{"n_layer": 11, "d_model": 512, "n_experts": 12, "experts_per_token": 1, "d_expert": 384, "d_shared_expert": 0, "activation": "swiglu", "moe_layers": [1, 2, 3, 4, 5, 6, 7, 8, 9, 10], "router_score": "sigmoid", "normalize_top_k": false, "routed_scale": 1.0, "balance_loss": 0.00219, "balance_bias": false, "router_logit_norm": 2.0, "scale_expert_input": true, "init_std_router": 0.00741, "lr_router": 0.000442, "vocab_size": 16384, "norm": "rmsnorm", "norm_eps": 1e-06, "tie_embeddings": false, "optimizer": "soap_variant", "lr": 0.00245, "beta1": 0.95, "beta2": 0.95, "grad_clip": 0.5, "batch_tokens": [65536, 131072, 262144], "seq_len": 1024, "train_tokens": 515900000, "steps": 7214, "dataset": "wikipedia_en"}
Below are experts of layer 2 (counted from 0) of a mixture-of-experts language model. Rows are named router (the router's row for the expert), down (a neuron's output weights, with its number) and show model dimensions 0-127. Each number is 128 + 32 x the weight over its row's rms, rounded and kept within 0 to 255. Numbers have three digits each.
Before each expert's rows: a language model's description of what the expert responds to. This comes from a sample of Wikipedia text that the model never trained on.

# expert 1
What it handles: Table numbers, name middles
router:096070110154139117102085111159141104158136120155095111151129159113125149131120126072187141142152113061135161115156132089090121139080129103141168148155206136088146137117127111135120109179121171072123137132132097126104131127005079119158108154135110142105170139100146137073120133141132087176119191083151164156138095151135109110111134144114247105067132094110106110109114138147123138091138
down0:127073121176058142113156149148128117154085190153154062133071163101135091098107124196053101144117106114085105140150131120162104081139125107107162153187171086116125149165115125119135081160136148180130121123142092087102113165125096138215164129156157146112141084124164125207053171088106170138121117093117152132133132143084115161124120169120152109178120107156144123124144137120194123106198
down1:138114079134166082095122156043111130126144095118065130177088072092161154187136100124079147150111095140111155126136111156106154112125134165114135128158104112101108112069089110105144110087173131143130114174161122112086090114168138142143125175143107185100118148126177071038152096124106109161127111094147136072142176101137081133157155105113131127143146134099125140117190194104119146161134
down2:098084063117078179173127151111139071162150113081075079133133101116072109143159158162231132130158125104105186200132119120080138155161162137151171087111142122145104185170105155127143113072149039139129121138159142127158071157141106094122137159099166107141115107139155201135120112096115138108084124083123167126146094169127156145121078073139135130101154064139122060164179084132164158173165
down3:097098159140179100128127135117111125111123100121095137122068145127154105102145136150139140159137147087094087106150078119143119079126156156143106111181105114059194143159069174139154174055152146142081138155098136129153138110139155108092076118130159151111096121197136119127080144108150129102126084153093180109124175129157129139101097151136173173071096126133154120073175101152099114137123
down4:140129163109153078105110128127182155081158106145155129071136104093110163138142178145102132093164140164129103119123098106084099108114138088156104117148149176117128123105122166098140174117091185148093100139113080073120080114105111111123140142092181126165118084187149097073087116130142153153140194159087080094094073171157136148091148104125089141167144127155125129195104106147154128111137
down5:086124132128105115099133131111152152094111158142127114126129133087131193126152109087124165135131118142101103106157115132131153090160108116144107108128158080109104126124096136124119110075111108167111142155095126050096070158147228135127128091108153127162184138071123134151093092165175140154115096193203060070150125120139103138142144146125125098167141138081118162120111117136119132171165
down6:157141124058149102106089171093133081143110129122181085120136109084199159115115142130138161160135127080132136168080122102088187091121126157165155104056158105154089144121194094075103109095088087106182170109154107159135101100125193132091135160078134101069112165143130156158118104139122120180091110125081115122119059105190130142195138141114163102142127161142158126112129120132103131158124
down7:108102093117174155148082176155148165173154125006122137112122118117062108157133152151061128086114083159135151124074125064180074182128128128129160097177197080140132075183179166083075103141142214114146093122132133137114127105127094083108154128073174164147120126104132124112105158134172102136166096125142187140138134183079185165096154112157063108111173141115162157122151157125121082156136
down8:140119165198136121120143121130112150144145110087148202131123161064099131177122198165146153073132094163126106121125124161123150130106135148135131149122049128112137187153097134115141158111094229139123118177164106118114135092128072128170124144128167104110114144159127104100094126073118152163112084157186167088129092063173149119074090143140136160115183152094138140125133167155084135181187
down9:142163157114131170149153176151203165159155091091088124134169160056108091084159119169103102132140093142148100128126074166079128115120081147127129118118112124120131196155061158172126142125114100145140114072119156182115091170130128098145085120153127155146097116098128100137096083135103118088098163089125129192146112128129133131099097086130096170174211104139118064196120093104127090121064
down10:102138134125160108055133149163115131125100099144118107135158121143098131135195138123128066085105116138165104124110174176154107111076141152198136075078135141120165141128104108124143146106135153175107083139137080155120100114119102102071061146139138129146124149107130172190164145136068135107136047161147074094120120167152157146122080156117129132172186066177163093166159086128166094169109
down11:152129107107131138148135108122098108161127089158096124180190161106094098123129128059101130076115143128170110148147103161133124087173091149092121174129113116093153103185091100155130107108143122122139117155110089166157102099067126111089130060127121141112123116102161062138082182128138126191110058138145156139162110159183141118143162159095142098150104230115101104107107132111106140099108
down12:157165102154120118141152157155146143124145136093130140148165131143099127198194192142080164167131152079114138143143082131085109131120111116037104125086153096181115158125151130112122118080117103100061131110137134112081098081173167149143134127197090151157171113099160086125070163187112163064171111153138131079112119142126142126110059140165129145137142130178171172125155131088138155066135
down13:165125142118185140166127147092168146134093153147131155131096120138127151105171119082104100077131138122171149146100124155138166129150171142045173095127191073134122140055165116130146099127094126143171136169106130121120140091158108086111143092070083154144140179090135119125189147158148117098135207128228111156172075118142146194138072113178137132157125132123121160160133152064119178184147
down14:138124154121146129109122124095134097118138086160121098144133098172152128178137106161171104153147054137123131111096169140116122174123128186109142109142085119153140112120092128108100100192128158140105121150122077116128134175120126076075176109152057128105155077099142165111107068110083124108209090123116157186130130123152113133180124110145087150110138133129134141163127092157082104150117
down15:101134105136145134131153085115075102188081124122113120104104133143121138124178130168171108115128140132138137134135112178160167199121142159116121141221179120109137135074139150173138133175112167151131146086122164106140126161070158141116081187157135118107142152142099131156126121143214107136102149090078107150162110121134092164148127157092159221129154135178080125158193151147110114113208
down16:086149110163177145136141194168138088093180133126185131163110120071095147128134118094075106130045183137068104110124121088132177105175090093149129172101150109143164121170151137137151132070117100091112134174084116143126130100126166163153154077121145109151106104187134126111153091141122144131122064095061157181079109134110130183116156110153127111181138139139090102071086174087112086108190
down17:117149145147128168134145087171148119091140084101109083077155110107132143130150127109156120124122075094134167114102114191146061164201143147137141134139092132127112093115095146145140149098152172088151117129107119187111099096121105158199118088138109124127128135109096125155106124078089135141160135116158147105220120117148095093072099162108094107100101107107147175129091081170153105146172
down18:100199129114134162111112157065100158087139122135139080157153170093119147114139100103145116165120073194115118108109136107166148111151178128170142180127134129080099103107118099108170076131099113087142137122114135102086134137168149123130056143058114150156090163138069138143138126123115118128130166129136151120117151149167138153177186162102113122192105115104129106081110121127148205166198
down19:148132163201171105165147096134114095096094150207146161166093162115129157070092136112144132106118163054154124113068114109135137118116116055105148112196122072056090179100110112062133156139095126073097100100174130095121162108146117114027159080142139142131162132134125093153154140091124116142124132129074143136186124119159115118175114113105105102181151121143130134097165123118113156128137
down20:127135137109164137183065140141171112174182163143152120124148121110155117173063118163083152138099078178155140163146106067123157134110114175116084138163165135110108117117202118142125091115176105194074121126123145152075160103072187096124058094112110108145121118123124053204124151085060128168114174096065126158141114071116149191188121166165161098151104127173105131090139160108124068102150
down21:154158080149133095116170126123115064101109072137102063134095150145147169098117123167119136131097114077101123152145058123172120168124100037104116124094087128122065167141143128135151147101203115139138152161160139103117110113102161097074099161110124142172124106155158113152155083131101145182126113164129130081174140135089128104118098110088128130122162014136102192119108081097148153134081
down22:101133142116152101142143115093139170146082107163126059095165129151177172126165152107108168156152116102155070069127100128109130114147082137144116136120110131129046160149166120175077115136112148102101127111097131156086127082103151047117090085156089147167133139092133106087149051061189184154154099165126045124188148188181128145105152125099127121159158150121146190129130107155160146108141
down23:153143105102116102145115148137075109117170139085150154111117104132121157102133108101123169105149150144125124071119134155109110122129115073151158138130182181115159113140137086124119130126100164092067133151122143164116137149151132220138160148088157121136144019090108134140142136135187087103088124126160200100155127143168164078077171063234112152115099121131167096147072170104155133099128
down24:082131094183082158114111094096106135114121146145128168162081119106102112119102096137116150138129154163088190137132074121047209106127164151124142062071137109117090102111136112127129123161130107119114132201130128116071131093175154154097080154142069145137174158117145094141060124186131134106152072085117136149092107100151162132113145133160153159086144090142099195166172107165136139120125
down25:115158125164095138135119238130152142126171129128172144216131134165131134086097108063126132157116048144100116131127076092131176103107145106128134057167144107100114147134122134171099096182099137115103123129157180088122145118096078177137087067199135153106094177096130114140105141130122175096173132126091180144196132189084084111148134086097072090092128090112107140150121105135136178111168
down26:109163101134089131105124165173117128143138094111142175108160156137128170126097099135109100176140143168110145085105069138109093123089168149147101141123092051094121100126118130098157129112138134172117073132134126126192132121161115099177145093096137113107119120133138113100130132105145123105141134082140147186099098153148138150112136084100077114154111131206168183105085079126148127125083
down27:146089124156087097136099109147131104131151115095164100126101116180083103158097101157144113097204061103156090173152097132183159184120091157137133120156082151181149161115113118135157132171151157145113106107149130149090077113109143096180163104110154103127151200117077089160075098103093121141091138108118179114151083156071140084133108135145203132113104081118181149097154138097158106197190
down28:149160077145138097154111134105105143146162144141139141195139118142121108096102123122111115091156128138111180143100123127152175166115132090201135096098165121105152123079119092184117127142131204121126164103140143100109120160087121131123115200084128105126097186147138083120060142150141132135124093102133112149148157151126141092152115148120143115173153156081166120075145170095173143072123
down29:103097144223187102115094142142168111120085169152099085122141103080126115104162160152176093130134082147191127191124113153152140112094070149119153123132150116157081121108156180130122165131142137156121111086100121128127159154120120103147149114174143096180133098122087087158173195188108160134115140152056159119145112075162120142128125106119180137126164063121129148158101149084148178066157
down30:137112169147146104077189141167128135093088098141179133143101154143128107125166150134066130155152070131134202129085140147137136117117146151068115127099160149119089176150116116143144119122142157126192134102152113121120193076154195108085135086117137115115111092081100115118123151156157120110143095116103140119160150171128127104180199093100131126100080121144114142114118129126138223170165
down31:067155163154099146175051114121138177062101103096102097148116092130148068120125105158115149117103156097131101157145111194151125128141152089166151111114159182120121132163112164161138095146115122123160093062123163132092110107152088110146098096075106146164108139145096142120173109122108119164131159146104135187131106103156097110067154131130140087119178078095128073098174124139106121175177
down32:105105101127081096134164122131107098173126180155117188138064129091161155143142145090150136155149121158130084099147125150115128113119099110150168179169127103110146070108104218076070084137161080154144155092122101156078088162135146082135074125128096126172157106070136127150099135163159154115138159143107132138108132144043154121150108121097140108176112163140195132180161164061148167112166
down33:101144103092124091094124169197123121037210133119052159107105141182181098118073178076143136142136145139133131147121098170118133120106106170107145134096193139140156138072134150139129120124157066137150122127161111142145132173088109139131108117127121100128138118180101129151129119115103109048109191167154161086127075106115155120126139098185099115172120173150166106172126112127140163107104

# expert 0
What it handles: Name pieces, list numbers
router:096069111154138117102087111158142103158137120155095111151129159114125148130118126072187141143153113062136162115156132089090121139080128103141167148156206136087146137117127111135120109180120170072124136133132097126104132127003080119158108153135111142105170139101146136073120133141132088174119190083152164156137095151133108110111134144114247106068132093110106110108113137147123138091138
down0:125123135078140133115120184078112092109084093117146129075172165070150101142100107080145106147140099111093127144142187143117145107182152114135123102182107118136133109111088031161148096134165122104178103152100086128196125100080156107131130107146124134184122060117112059165130133120103167127143142124141179122135163117153107196083155146152102060179103136142178139112148117145142115149157
down1:170144020144136176123137124116072137060100093097123141118119133097088128110076124166121102139145111127109124154120076149101097170135090119125127151087138156117112134147172102193120128091135149169120155148147089129114200142171196102103127148159104153100125139095150099199152177188085151107116148158186073090158119184146106137125113076142170166087070109156091115181134165137166074089079
down2:122153170066135111190149081091149133126112121134130123153106105136143128093130149148200139131128138107159135100129139097171215129081186125119123110138165128116086152083123147107122081131159092089098182170125117149139207111120108094144084125135199058166146161116123162122144148156149112152115108135130108237154122141116110183134089160173106062091096122146110117104152084146078132111164
down3:097131094149166157104142174128105195077130102125107143164104093130132118131119135197188171164120152108091075089109107155110104145104045141130109086161147159170131169113174160132169151123090112134107137098069143148173127176126109142139148114142113126140129138109133176187155168183113115185100072087087143107124090149119117136172145137077153188110158108129112077064127087126125151143108
down4:142123118114126142159101164123179157086149158143115114136094124213105102096141123142169102132176084117125120104186081105136122105135110132193021157105094083139129074113128110110125196112118075139132108126122094145119130109145114145093063163142106111114152109143101132060113101142109112173150119194132110139177106154173140061142106128169105165096192106140177135096172172096104121132150
down5:120121213133090097128154187108099102161082054189115101102131092119126174100147131179094126121122116146097155127109118080135102039124146095112115124114128085102144134154117182177106161131087139171178112155099045086114107156154121109154168131104094110079147086118105108123161142078143116094121101116134223113129166133064139121092153068165135158164133142138108134085099082124147093087089
down6:146070175107153145116148109148115178147174098110122078161120103094175126163095156155125147110137041100159093146115137149126071128091186144183098120146114117114082133152083106092144144163104133143085107160108182120016162120084116114107155082124127146127098144052118158154107110134127102197146107138135094164112151048112161188055137103125115138124130186134110162069134097136184117118120
down7:092190167137139154167127128091140113217156097125108100129066175117156111118163076114108184116145123112149174163101191170110130102174137168144207165148138188162119137142111091113173131125088060120121085135141111139104125133155120165115128153114094112118169148142137111120099144063090138130137132147142105141127134153117084104098153168075147147122154182136097074102133138189169132093138
down8:149164120087092217159111104140159178161167115106148128135049048158122197115113156130139133155098127145070130185171140159087114128102147103157131116132096142160073152144129150149103098132124183062151087128084140137158080121107169141118125100140118118160076157128147111115110095173145143167173101112113063135181178114073132171118103122115092135094129066100086125154116202177149133131108
down9:113109077078156163060108126066129080153137080084145128108130146141143176117129142122153117131142141131144128059154066138116134133139118111116077102127075173095075096097091128116153088189112161172124094193085049134068164094095067077111090232170120073141122127148091098165156110177095077108146111123162152052144163156135112140131121127183067120136074129047172140049085112172146154113111
down10:133149181096132115148123132149126065122121124118123126057169144173125123122087080156144137140063121107137118102128134125109126104177117152149148089132061145140126112148106111087110144164169138138104183128150118124097105192144140079113097180157141140170090096089079145140101058106112156091150117161134112159131101140159087092049132118082147153131118046123122125187115171162118131088171
down11:083175127120109169162100172128085090121120133142111103125182129146145134171141110156116114140076148140144143186125132073168091139171126154142090171116143138065116168123109143136160122080196077126116110060128178075079084164061062138099142114092053161128122138094113166180110141136230132134132117193121124156122110113144114092143150138084133114141134135111155127100117139144084153189147
down12:120124178104134194137147131063209139073094097122172127125151128150133101160115125173151105122093065130064121166088117163121117132159130144109144158094152082063117128127144167171082136096189132152109123143114105097100146096092117082130137076121133156101193176145072130101151128076134054136191211145141132169096157118106139099115175095148159149103144112146141156069134110096137116198138
down13:128108142114108132096117115124090078197115108097122136131118095107129123161108127156099077147133130165163093087135187127114176131093113158130187077156138148153133118101152150177109105172068133046109133110106137123113178085141133146047114175144126161074161137113057202069132108225140104060105136142170123137198105140067086153114081111138130155127136114126067149126140119108169175142145
down14:135163149097132141150121130088132111133162152125117094162129123140117122141100126153119107141170069117159129175090149092156171136079143124137154088171128119100091132111109124101132180137124059152096119148071178129133094125098194189120107071131202062154113143118208139148168104173151146107075093086090130114103198127178205085116129167168167151160138072075093109150213079108075181143104
down15:095104126131042114154181086163154142152185068161107176100140117148121114175124133147102062185117168108035105199135062104133147145149113096149151163126086160130122121080211096207124118104159126150106090131221114082131101118105125096142184158137157124149100113100160111145134154193160131097170108111128099125099140108127152130130122145124155113175175129101124132156115127155118147122137
down16:161145149101086178118073116124144148101139140080142120175103114123105074113113191149110134117109124136123132135150132138078151128148144162082079099148081135074116107105126147172158201133086156126100098077159109094165112136135133117140145099110147113148164131141166116152108172099125133111114094205174116148096148089089112144108091056069101152138124126153169192143071109141132128068119
down17:144099102111138125137117137163114158142138120098111129129101136121122136118141115123176159095092124130078090181192145100142135095158111080140120122158179139154083142109096137114133052131121105151117120124138068068109126213180128183152112120161122107129098130205107116153166184158121102104094169143081133139124158136115097063173137083158137203182096125112114161128146129140128133154123
down18:112158142212136130102099099140126091079155143109115200120094116129106094150172159137187145114147120111103144118158144171158119143134129067101141134061114121095075174153078144116152156114152145122101090072092176132157178127111103156152157144140116055161160065091133112121121125132142191143143089128117161141146154133131150091077107160185137139134144150144142126100139094096131132089098
down19:135117144080074155146095159163159120146132113118101105104137120118121118111094128166099218129132122125070128143156166116152114101142104106124102178097161090168118174136125166085152114089146108133125142129120202192139167173092154127115111163096101113117075104110152208134094092152091142169150105080106162062151089157160131183066155094142111099146134079146164106192165175145137187183068
down20:167123139144065106094146136104064135100154128161099179169155151135189086116103137129122083154087185114086173152077091150117137121134074115175121185123141120116125076183150128130209078126171115167089095062157134111141123152177116060068060131134093096110128139146120205191099211163132203192164101083111071106174090078118117146077177177127145131170123074113138148134129104170085060111125
down21:145128127205123144065167124171111165145117158134105101152153142129155101126123110117187150151093126072154148163112128098104178136157089091111132141061102126215091124151125130170164178134129122114161072100104106141163091087119076104146129128124156116091122167078184155119120134118106143153208109128088162129134146122124154105175125177173127100167128101173115138188121150101143072164177
down22:113160139158164146073154066126125124100111135177151091127148114120132049132080051085137153154136163161131154130131136157140128092104109123141137023138100148124167174195168168132105146128141144118184099137162113117097113108146131140095125079189201136174106181057116166088084121157093126138153190087124152103175110075148081135111061138137130120097092100114148166087114109075089140120067
down23:095126168120142102180185158138134146174122109070170121184127179155096127111129165123149154038145141113136171097107186142102122143170103089167136140080134139089131133123185075174155103110086174161099126097116138152099090106092087152136163115143156096172095124130154166174109143156143117104114105093115115104164162233136191156111065082155138086123109139134137198115141166037080083149080
down24:132171099161139160149048122121098116194195111116116162118097081096110181123139153105118132129097120090136134132130111114182132107151129141179182148176108167086099096157129100117161162098138092126172104147101121146157084135074155123173095116096128081115159146122152152141108106137152083096107134133127160135146089078114159093176129158121110114078089090144116154112119137143112165076185
down25:146162167116111165131102108127183149050142112124127100145127106108124199128122144101178088147124076073134120120134113148202122101136117130151122168143097150092105142108091185170176140147115121101165137084081128130107125124102100103161135045115085118179127138055134164122131083138157133132084153153094148097096096124145122108170108098191146155122151160108132119131139140075120160073085
down26:177142123164098090104122116119104103203122187158124112099091197126129140146124115142116155097108127111104120062140147092127103158171079113130071102136108092114141186122170097146137197171110159133116124162155102146113172097115166134149131101078096128167080180139089061122103211100079154129128168137131133134086137116063141129091196102109143091095145172163085100106156109112155123186181
down27:121084112174151078060107102084101111137148177136145111131083121130153134105153127130135099033104143131150104204137139150134168101212163104153136124097102093090156114119103111093158196126100135125137098146122146122097141092119154115160166147144138177097128133154141149159167148149104169117149127114104134087113116092130148153145125100159174125146116131110117182092088146121108146093156
down28:181062066120083136145127135134147137157085121114094080166175129150116114098147117092156105088165180083137147089155020173174144130100138131161118145126143149095124184138143132122197096181115195129133143134074156148117162144135089132161155114139148107169170139132080153095102102132134149166109149145152151091114086154124134099167146138128115119102087123108167111169168092135090178154142
down29:074061092110173085061120185159119117140106123144109187109133139111141137112065090100137075142134125152095149098146203110142140103122072146114138115146137099084138081115132137155153192119113078126085116182087158116135051105180113083190093110106088119094147089072168156126120137078090137077110143130136181145159125152110112154127164157180109116149105142118122101210128141083145079105098
down30:130129098137091088097104168119078044100115120037134186145179082128139173153146177119138083133116101152168097121122139127099149187159186082150118103094117128126114155133135159161173091172182109068155121160151138119147156096070085083154103145126092200170151091157143198166092150149139208181165200127118135166159148114129138081151106120141140119120118132138155125131129168098089136192118
down31:091183111130090128129157106053128121174177113163091089117088172150082101110125088084186112119162130198116139060086219229103149193084180141141102118077098084102085176103092090087082126088152119126134109177118148109135134092117136165081216115126115136189130118159132125190118160116102098117137134067134153101138118087091158124126150179164105158121106083104111152146114092156188095118098
down32:120120101129126131082083099087140134127114133102155146119100115132120095151147120143076099142119159131103144167066155109112149138124148118175201169076190151102149135119125155169129094117117155148147089098109194099086067145105117099140075152145135132116173187135179132070180127097136142176145184081149140071126122178127135122110153093075102107119167134125106077068115073112101152109112
down33:191128134140144088128120158119118160100157161166136108141121115141121138101175158088133136118090136105121134117159149139123090100071147105140116110197111214182092096159146121134108176147126122079095099088128124125145138113173111100059181138121087165098109115136158115166132132157150171151092162149110122068144029193110117087150117116160189171165128124155195145109153073108217094190145

# expert 2
What it handles: Punctuation, quotes, name pieces
router:095069111154139117102087111159141104157136120155095111150129159113124148131119125073188141142153113062134160114156132089090121140080128103141167147156206135088146137117127112135120109181120170073123136132132097126103131128004080120158108153135110141105170139101146137072120132142132088176120191084151164156137095150134108109111133144114248106068132094110106110109113137147124137091137
down0:071187066108067122127178131084139054167110161138162117133142098170116148168115143104161135165145166145140137121131151140120046105143091102080137187109100137210125155129147039187134102135109183135133104060138129122148135147128112111124163104097083097135146113123120137124153090138130139124156092129076097116127143083172153148150157151122113128128060108142106169130088155207103155126150
down1:135131142173122111171121168123117101107101098061176146096147114115136169099127191113190173087150155124177110132133157199104158103117072112090107109145097148106106155137100052140131127160135099122075123114161085076082081140144134133107129120055107131103113069133127101141110122109135130090105132136150141131142098090140106166077111097102149187116162129171132083115085103169123112172132
down2:096108108138144070154147146162154118106131106136137076160151139172153191069177096127165086080123136124118106100113037065134139162150162104130128145116135087125169105112109137124142151107121091126108146116061084092164116115071148142066095097152106147088089094144122121157109160078148101065094110131125109161124095134116148105119087148152132162072114147151118179069197062136151097119139
down3:133108165130158233105136090154123079132151134210151141147109140090093118163094174121137168133184138116109099148154082099196146145147133158130159137121156130134098133082123170127123118123131143171098101069106151130118055068058125106102125111130132095119138165159171130131111147117096153132053125110114113110108194118082104084169114091136106099131155145120104145141151101121134050181155
down4:121170183180139144136092156167153147172112140148129067113112183113065084137157082151148116125140111112172167100109074126106104044072113104139115120098169120131136090125063113106130154123104129149171129111095077123046114094077147123162106145151088123123127094092077187119153081101114103111107100131033136113129157117156175164177110185133096112122126124164155120156141089129112167155122
down5:089065090129107098135086181124116114135167153118152117070121083171016126169177070112158159121090182136083107155130105112105096125065078148101161104077111124138112103136156203134139170154114098160193139188115123103167142068128065133126117148123152148130119141092113124206121098146136165113077123102170100115160168081115181046170179147165169146150046112077132128146180159148144120136161
down6:160183178134159126112115108120149132101130045123117156133145112105157071087105119135168169132125192120112123201137143162135135096142143155172172138176111136094146132199064098091123148100126136142140091162081108102127140148115115106073139079151118128109124202168202128100102114154052120176126151095130131105140082169083145121154096127104142136131137117144155111191159172149167117109144
down7:149135163146141149119138227139131176132142115166102079132139165110105177103071153080184153158118122179134112167207127126194163157168148078072086167104129129136124027147148086123140063139146134180147109162146155096110101170193167116135167184158175133123087097150111149153128124151161138144140199137133129073166109157092107170140112133143088112097084078153138114086132118156119101115129
down8:141153119151121090168176143130117097141116159146157112091142149159127059140103109178108123157092154178117152140136121132147143123153082140076055121180172128113090155129140134159105156159079045121094143108155126179090086141057126161103122157155110125112102113147070163150153107139176126194111160134185118136196105203135172130177136184141131132118118173148171189178097120153110164141131
down9:180117127078204133095159126099172142132149142152091042124094087096084164153141078061117161126150208110093149101182090112139105122128068136138077154084100150127125082127128208098140127063092152142162126127165049120080118163122147050152157130114126118131158120184140117157178136126143092179138170133156088137094100131156083085127119151135109139060146146090188105146118103148150144115151
down10:103133137156123167093113120165186140196156089098168182127099110080138134171164138119162151124082102117142147104073115134130139156150112104176108159160081125176100113144100098122173087108129137098121180189114137062102043111077125118211144160136113075133134111118151143137087119129129131165154119146160164143112139101158121110142119135150118121129156122158120106120198100106116107132137
down11:110122086196137100158138114134106146097085111122102184103093098145130187136125158179113094112126193117129184091083084189099142046156154171196062061102100138125137144106141156107094071133084134154134104177114162151099145126171134093120099085133127156132187189122073164153116098162140133160056097170177125142121129145120052128174117098051125145121110099113156163131062203088204136150125
down12:148116139169176095186151093061058100131158144105171105161137119159151157195154150133147095187121125112062108120120191084113127134132115094118139127088142117044187137078141168147121091148107113127094129144146169129177123112059147148114160167145078096142087124117161117167154140189161104143135145115075125107038192148160120150127130190189058169146163119141117103151106076124200130119098
down13:144170117141129099095159165128068148127194120154190150094077115103112147137144051177138128177117106087102120135107190202126164117108086110114102086135118164153078110154151126108118185076147164132145153123103153071182097120154124182114142054125087055139122084139128127074089150110173124152112114089093150124150063110110158161128082096111094231118097185098103148121142156093091134072113
down14:129133139134136177088134120106122139109172133074142168124161172089204107098139178151130108114138104124209122150091093124124086159152171131053139136046168166134112153146135117093085153124170178096171138124124131121101122151167131090123163053102198112169120182130074107101125091079107162160168121084182165105157098125090166162112065117109138174082112171156042164151074126143151120138169
down15:123073128148150131145127131178050168190114134109180140154080116100167127093113148108210111110064078150125137160098119142114141114120110164105113160146187124111105130111091128155200163091163176124153162154055095158155124117162153151123162135141147094155129139130101136150100110149071167077129095159096115144175068156052134094171124135097063146121182093165077099126108151076125175104118
down16:115169149134169139137120068132148171206084161083131120132148151165094141143174142150129141084137140134113226138147146144152121142160143122130131124141149056177048169122134084079122112148114108060142228122161054133155113115137175131146117114097159183099176157155115116121140079111162090169120162121120112143106162098179074102086184151144108128147124165125212096129160120115139128187141
down17:118139186124162047094173106123065136111101165133140130138150111104133136091092143090101105114156151196130079149127136158180110098174100099105102160161167101165105113108109086123112072146109128181089063185159126106116053073152129138182166082139185165119105105108100128126199132115170143118113095133190148092126084186141127138064144122082135158130158118183114094136127123121095080105146
down18:129127119157108135130169095123092049102103131125086124090082186115157114126099150103123084102069101103161095108117147131176156150137142179134147110146119095100122152082100138111160106117096108157157093106156108093149118148103096204106100155087176148140160087170099130138047177111117056069101143110117117110088093157147152159131160093144112204103138081108140131184163143151120106140159
down19:150132112127154128130098126181158103150122063111074117122101146152126153135129151075125117092155093150225119106165195097141125128153116181128109177082172168097101086102089094093111130110168159141152118137170133143141187112158113078132122138167196143142112061194129149127140105075117154173159168106126146194102126158076106100085126155096156119099131098159147125096147108114139125110165
down20:141134107086134123157182158096148106150112127102149101107105113170169146068172122117140139140172108132098097169134141121074105121098183146129114097156138166131105109204169087129184170155111095121092148115157157102083042056133120207159142118127129147133151032136088154099165127138137091128138112125119153167061088128134147099123147115068160132110131164118132206125147099112135144118097
down21:148099152169124190091112131149187169107131176154133133192158153113114121100079127094177151067077084158114120097086153102134128153130156150106146188100084132130103000070138121104114213150122157119109173093112152114157157142102183096097111130094111073105129186119161197151126175107152137159133118103141085117090107087122095132092158119158148105106181133164123091094076061118135163131107
down22:102146094203067091078089177132088112137117146145100190173119113132146127122140114052120085167121135168089154096124122114164061069093108144183067153135072133150136132141136074163139163112157184129105125129108109078106138127128160109164144088180114083171120160122057170156123098095162128121101127130166164045142109141191141099140146065163140121156183083114153164142090120159090109071151
down23:109179112185097102122150107117141106119158120175138144098169132149180085118163146104158118156138063127121123122086166109117208064135090123169120154097158115166193109171088133104142107117171148145128114110106137101157118181129084128188102119125100126087146076101073112082157075084148109139187157099082074123120181130152100098068079134127176120118199104098090117144119118098193102104111
down24:153157121124183143162113131108153156161074137097127176135189171139090153113062151097162255110147136150116120060107110096139111108087074192168128118151146159078170144159104052107083146133125147113124096133095175120134135124125110123124076137130127100159142085176147113208118072145090089144127116131106154094095172169085125154035145123108092097111138131122132116075170085141182120178119
down25:154121165124095126142083104128113130183114110135137148120145133178200130111142140137127116162181163140156136179132114132114099194154129132148112152149189093177111165148177090167143163151147063139144114121156134197151138145129156153087130071107106136093114107137118132099106154128156157131105104122102151148179202117072152067129091114141120149093192184184128101128104092154134142144153
down26:089174069107080188083107091137165185124145146093130085156163117170142150125087141109137157158126125103172095135124110097139120106113165176142104190077096109115102160173136130162147174166191128167146136095177160166146107073122093102155086170224129166108104087144084124122133097083112184096159104151138120100164118125085175151166179111132135133094138106145110141191084109105141107172154
down27:102119109088078206131148174167116166159150064118122106140085158170182105111136165127126104134163153141143109076096097156176155087150119144147116069097135157163115138161193103099083062137073109079151123190104146134118120135112104131051104108178158163125099146120159155133125104101125078137111108125070136169171149116145143100164152137103132131156173142104110144068087153157095133100160
down28:144047125081173124087160102112172107057120122142119137071129104145149144061145135125143152135147128135089099128160132157115113142115101117102091127120106131147114129097077088092148150074078110151104102173094147179191138131142119115197151099072126180087152130103089074108141129126141072137234145197137150136128045162088163157132183135080116114069179057113131115130121089101053105127125
down29:113149143195130078133056110151108092093060081173122120085077115127085153153136131077117086089108089112100126132155109147127164160132075137078125097168176131142130177104163081109109156073146126156127114108165145113154072108057174122137117162066079026144073135135122157135166155117140092106186184120159112129126102204139091095138176107115163131155091106170129117174120126113099095128054
down30:191117133124146121185142162112116104083084108132115172141120159125146059147132083120108159116135112119140128084137162147137112147074092098131159085114162118126038171110144176122095168169105140111114121163147120100071088109131157152105128124068104138114118146178071128085127172088124105122114173091155148081075136121150140138076141127079055159084122176135061118168078132090113128146129
down31:147183130121140158126176118178141122179153129086115063149180104126203157089159080163142145150150145122134141109145162126174085108136192126111106063146158095133087140137105151159135095161150182139120157139100157096171150183160184167125170173168082158070116132136161138148112142133144149137132119120130098123144107138101088131146171141185137041140112128167118193121090121079139106114190
down32:179142133042065124147140139185174195183181192133144110106158124100083131122214148095102109160117182160110143171154147188130158080083093129107105152162188167150090172126136113089094100175116109076138099132111134087130139122097159066128181135087135094124135182136101176120170134163155124108117112166183109174191142141090130086130128143122115093143105130138163131179057121121193174099103
down33:130116101125106111116128103177161149128130167181152118163124185142094090128117068120093110115143105160088143089173154109137146083206079106121122166077143099072117137122101092078161138092110114126172094175164162123145152060157032121115148114120180083160095130111083154126119119147141138137088162125188147200132154098144129091114080138144197121170165115136162132111108149107086187204084